Below are experts of layer 10 (counted from 0) of a mixture-of-experts language model. Rows are named router (the router's row for the expert), gate (a neuron's input weights, with its number), up (a neuron's input weights, with its number) and show model dimensions 0-159. Each number is 128 + 24 x the weight over its row's rms, rounded and kept within 0 to 255. Numbers have three digits each.
Before each expert's rows: "mostly gets" lists some tokens that are sent to it at least half of the time. This comes from a sample of Wikipedia text that the model never trained on.

# expert 7
mostly gets: " evidence", " hy", " because", " lin", " represent", "oph"
router:109134132174169105089081154106128178114188132128168132135108097157119128156126148114148129152121136141126132171099139088097149106169102118135134146081110159151099130120142150133149132142126155151114119128153123085141119115113114138121126086102132148141109135144135102121086112143170109095160133146132131126122139162155114087100097125100122148118120107102152113138143129096108162147136130137134150135126081102140182138113148131123158127150135119120110157155114115205178173098160139
gate0:162143114098123130137175096085129086112096094101123138118108147132122150099123163084138139107113109151152141078118098145100100120128159162118087119146152158072108125141140177114152135127157133154156124123127145143116160108130167119142121147162105153121122170134145148102146148109120106121121135117136120127071132163113122100129107160140134156111128150168132150115109151107134118118135083106148137085130126127107136118158093109145155128136148089194106107111128160146158111126142129
up0:125135147124078177144145146128145117169143099150121166182102100162112137154156089138134128099130105170087106127121147073156120149139136149119091152115135163113112157122116109138128118142103086144131143088148119148141155120107131132145123117106126126128152118128129096107156129128136125139129135084137105148134113111131170104107156174119096141139128186119131122154134148108148093117119121149110131128171124065131122172074112127092123102137136158125150157142142110133140148159123119

# expert 4
mostly gets: " life", " role", " song", " name", " Succeeded", " work"
router:161119125126124130129113166167094151089160136089138128091134100150125152140194154111143132162113110135140104136100150167060132131143080117132142142058121130130101105130151140083117129137091172170151134100152146105116150138109192157096129102081133138138094101157120123131089126165146106109127130158137123167085110134101134104116094137093173171120121137122146129108080118135120172188129149120137157143112141121113131123111113140134098152112158133113136139117093126176147161108158121
gate0:125120098191119140110165093189112139119143125111107094104132109186109115112137107127139160123134156121132070090121142118130130162127101141158125103128146149099127083127118132160093098160104173122162139096130125149122115136098150168096105108121125133176097119134111123129109170123114151117111128134167115101117134163096195123168080147114135116095127096103139108089098106122140091058130127112150135121123148097086151114103137160149110156132134131130160129098163163132115147133142110
up0:120126102108083141162097112154140090170117132087096132136137127151120179127106111172076136166138154093118133131120153161134133128140106104152152139140103149097161082111134162158134137132166114104129122157171130097142141154137164157120133088124127076146125170169095134184116162142119127112093086130161125121123114116114146125158154117138112152095158105142100111102100161152119127122148113138131082122152158149128136118131116125144137165123147116122133120143134143141118132162118108

# expert 2
mostly gets: " David", " John", " William", " Michael", " Jo", " Mike"
router:133087163070076126157159180132077136134155140140118108117153119141126111096125138128114134137128134106141106136177134141126125145113128115129139110162171153094114150153140123152168135147101140115096153134105136129151103147161153145150130158137085176101146148124099137136150134125152189129139137109118129123131124136123156118163121112114150123098186126135099138118152142147145119147092154137121097112085139158156126089116128097129115130137155111173116119095147148093134101122114116
gate0:126119157100105146135185137118154114105104147146105107107106125125096118105174107126126151135159089143110102130162158097120167113103131165098097126124201094142085142127096123153133120142092141104140141145096122129115139173147126138142101126100122159171161131143166145084121117156106127122121147162150163097113108180122130080087116168120176133139136156113105165138149134121132141154136104149137143141094133088133135133119116086091097135110103144078115188151142154111140109079147133
up0:111094161143144091129116098103100136188113128130138133143085147133088138140154134108153091116107136159136150124125113149164088130122113124079142113123138130113140157127135116103125106107161100104165149128145074142082108122137084122124136108170128088120129101120140098117154130146127109113171138152126153126138178122145170150161136114155136128118121083140109106146079150119144146120120172137141143097128168095105117140131136120140119107126147105105148078122131113149142129116125111

# expert 9
mostly gets: " classification", " bass", "Scientific", " Turnout", " Binomial", " Animalia"
router:115135135169181101089081144109120173108182142131161134128102099156121138152134151112151129159125130137135132166110137090103155101171097113131134144082103151156093128119145150130140115139131156151112116128157122088139117118109113141121125089099133142144110143143135111120086109142165117093167136146136133129117142163159113089090095128097132141114119109110151115137151140098112160146133122141129156142122091109148174140115148137118149121143135125117098156154115118198182168096169134
gate0:185128101122134116113151132177130144105108119128108107110123086132109093138095158155118166136128114149099169147165081115129135112134138133111152101205124144152147152127126143116112152154108114107131139125113148163139154157143172122126117150141152148167129111156116116125145082093152139166099116125119143100143095120119114140116124144165147112132158179077101139084128124149145149130159103077125142153167152126131109101145179129101138144137132129103130128144128177134090102145127137
up0:157136118132130114147155095143130129136142142129088139111091160096146124147126086091146120135138108118120115137112103141105135105119115131107151109139135133141152093089120113108150158127124137095112122106168123135117147146150090119109128105143119130110115134116121147102115133063117157135115141134115119129139128138177114130146122116124066142168084108087095116136118129082152126104145107149172153103143109158132139154114137126123104129110135135134172178137096169109088115128143159

# expert 3
mostly gets: " −", " £", " ", " FW", " DF", " MF"
router:113135156118138156098132155144118112124153126137118132111124160110088174141078113126122167097136145130121109127095120186130092085113072122142196157133139110171132123132109155071087135132132148127095135101117115139164156161142107125167131153119149103104099131137135120099155116137134101116142086142149150141162126153076137143142168110110120126163134143132151121169118124141141180123177157091102116116128141135098154140126092137123104097111140154158149115122079140075084121167153104
gate0:160112134150128133164108160162137083145124159093104057122119167107085132086073113144145147134099102141128135139109145167102124136134126129153134138135125127150121121130131138099121128139094128121130155114164108102149166108159112096126188116106157157147114108144180183115121115135131123131129100127106131130192084143072129125113141126163125117153150139134094165130118170171140092129109118158111107124150159086111098140108113140123148145113110154115100139118128137086122141105150123
up0:131123119108130119146130104139096127110134138136128084148146110129097115155151117127164087123119112112153091167117145174102145123155092089176138157118144120134130089166153147108099068095116100116104096090119116088154152159159151096138152154118120085136120153144127120161161118126164134108119155119131105135146089129197129151096151108126165149142152164157123126109133108107128164099137135106096143121096160097115126094127145084125142103130146096134110058118088131081114164144103126

# expert 5
mostly gets: " military", " Iraq", " Army", " Battalion", " L", " Command"
router:114156067126128120124112093146126096151096114169152093161161132151141098122114150107148108092129141158110160170107100101083098125060133145122096138126120118125158144167177126134090122120114115100140118154162132106104143119120108147080099132136175098164173086131100116095121129128131094104080114148138100155076118112129115133133129147125154126100153144109101158147172173127139135122139159107110160102150146135104149107129149082180144157156124137107156148091151119146152151132156138
gate0:114132120101157138120137097106162135153113086106122089121139145128129140133118124164153128161133140091104143130146091088097132092139120186123165135116141122144122134161129168118072107113115104136102135120146184116164122149110106132130108086166126115157167128124078142105115115135128121081121174146181126122112088159180095137131154118137159084100116150118086126102120130123129090124145122093144147141165179100146167125136120123115143161094101094108154123125094135161116103114111146
up0:107147121092132084105099105144145119173143137110142167122200150143128111130092159115117152162178123170144150117156093110120120101153125120085097151088140172130127137121119115130107117139102088105125128141122115107121157144129130144122098139121181104118134110108141104114192112126082095135116159126102106067127160134093132127120134091122143134100112132120069143075140095145182125130129121110107076086131097112084139131125097145124116165143136174109109094121123092111095126126125162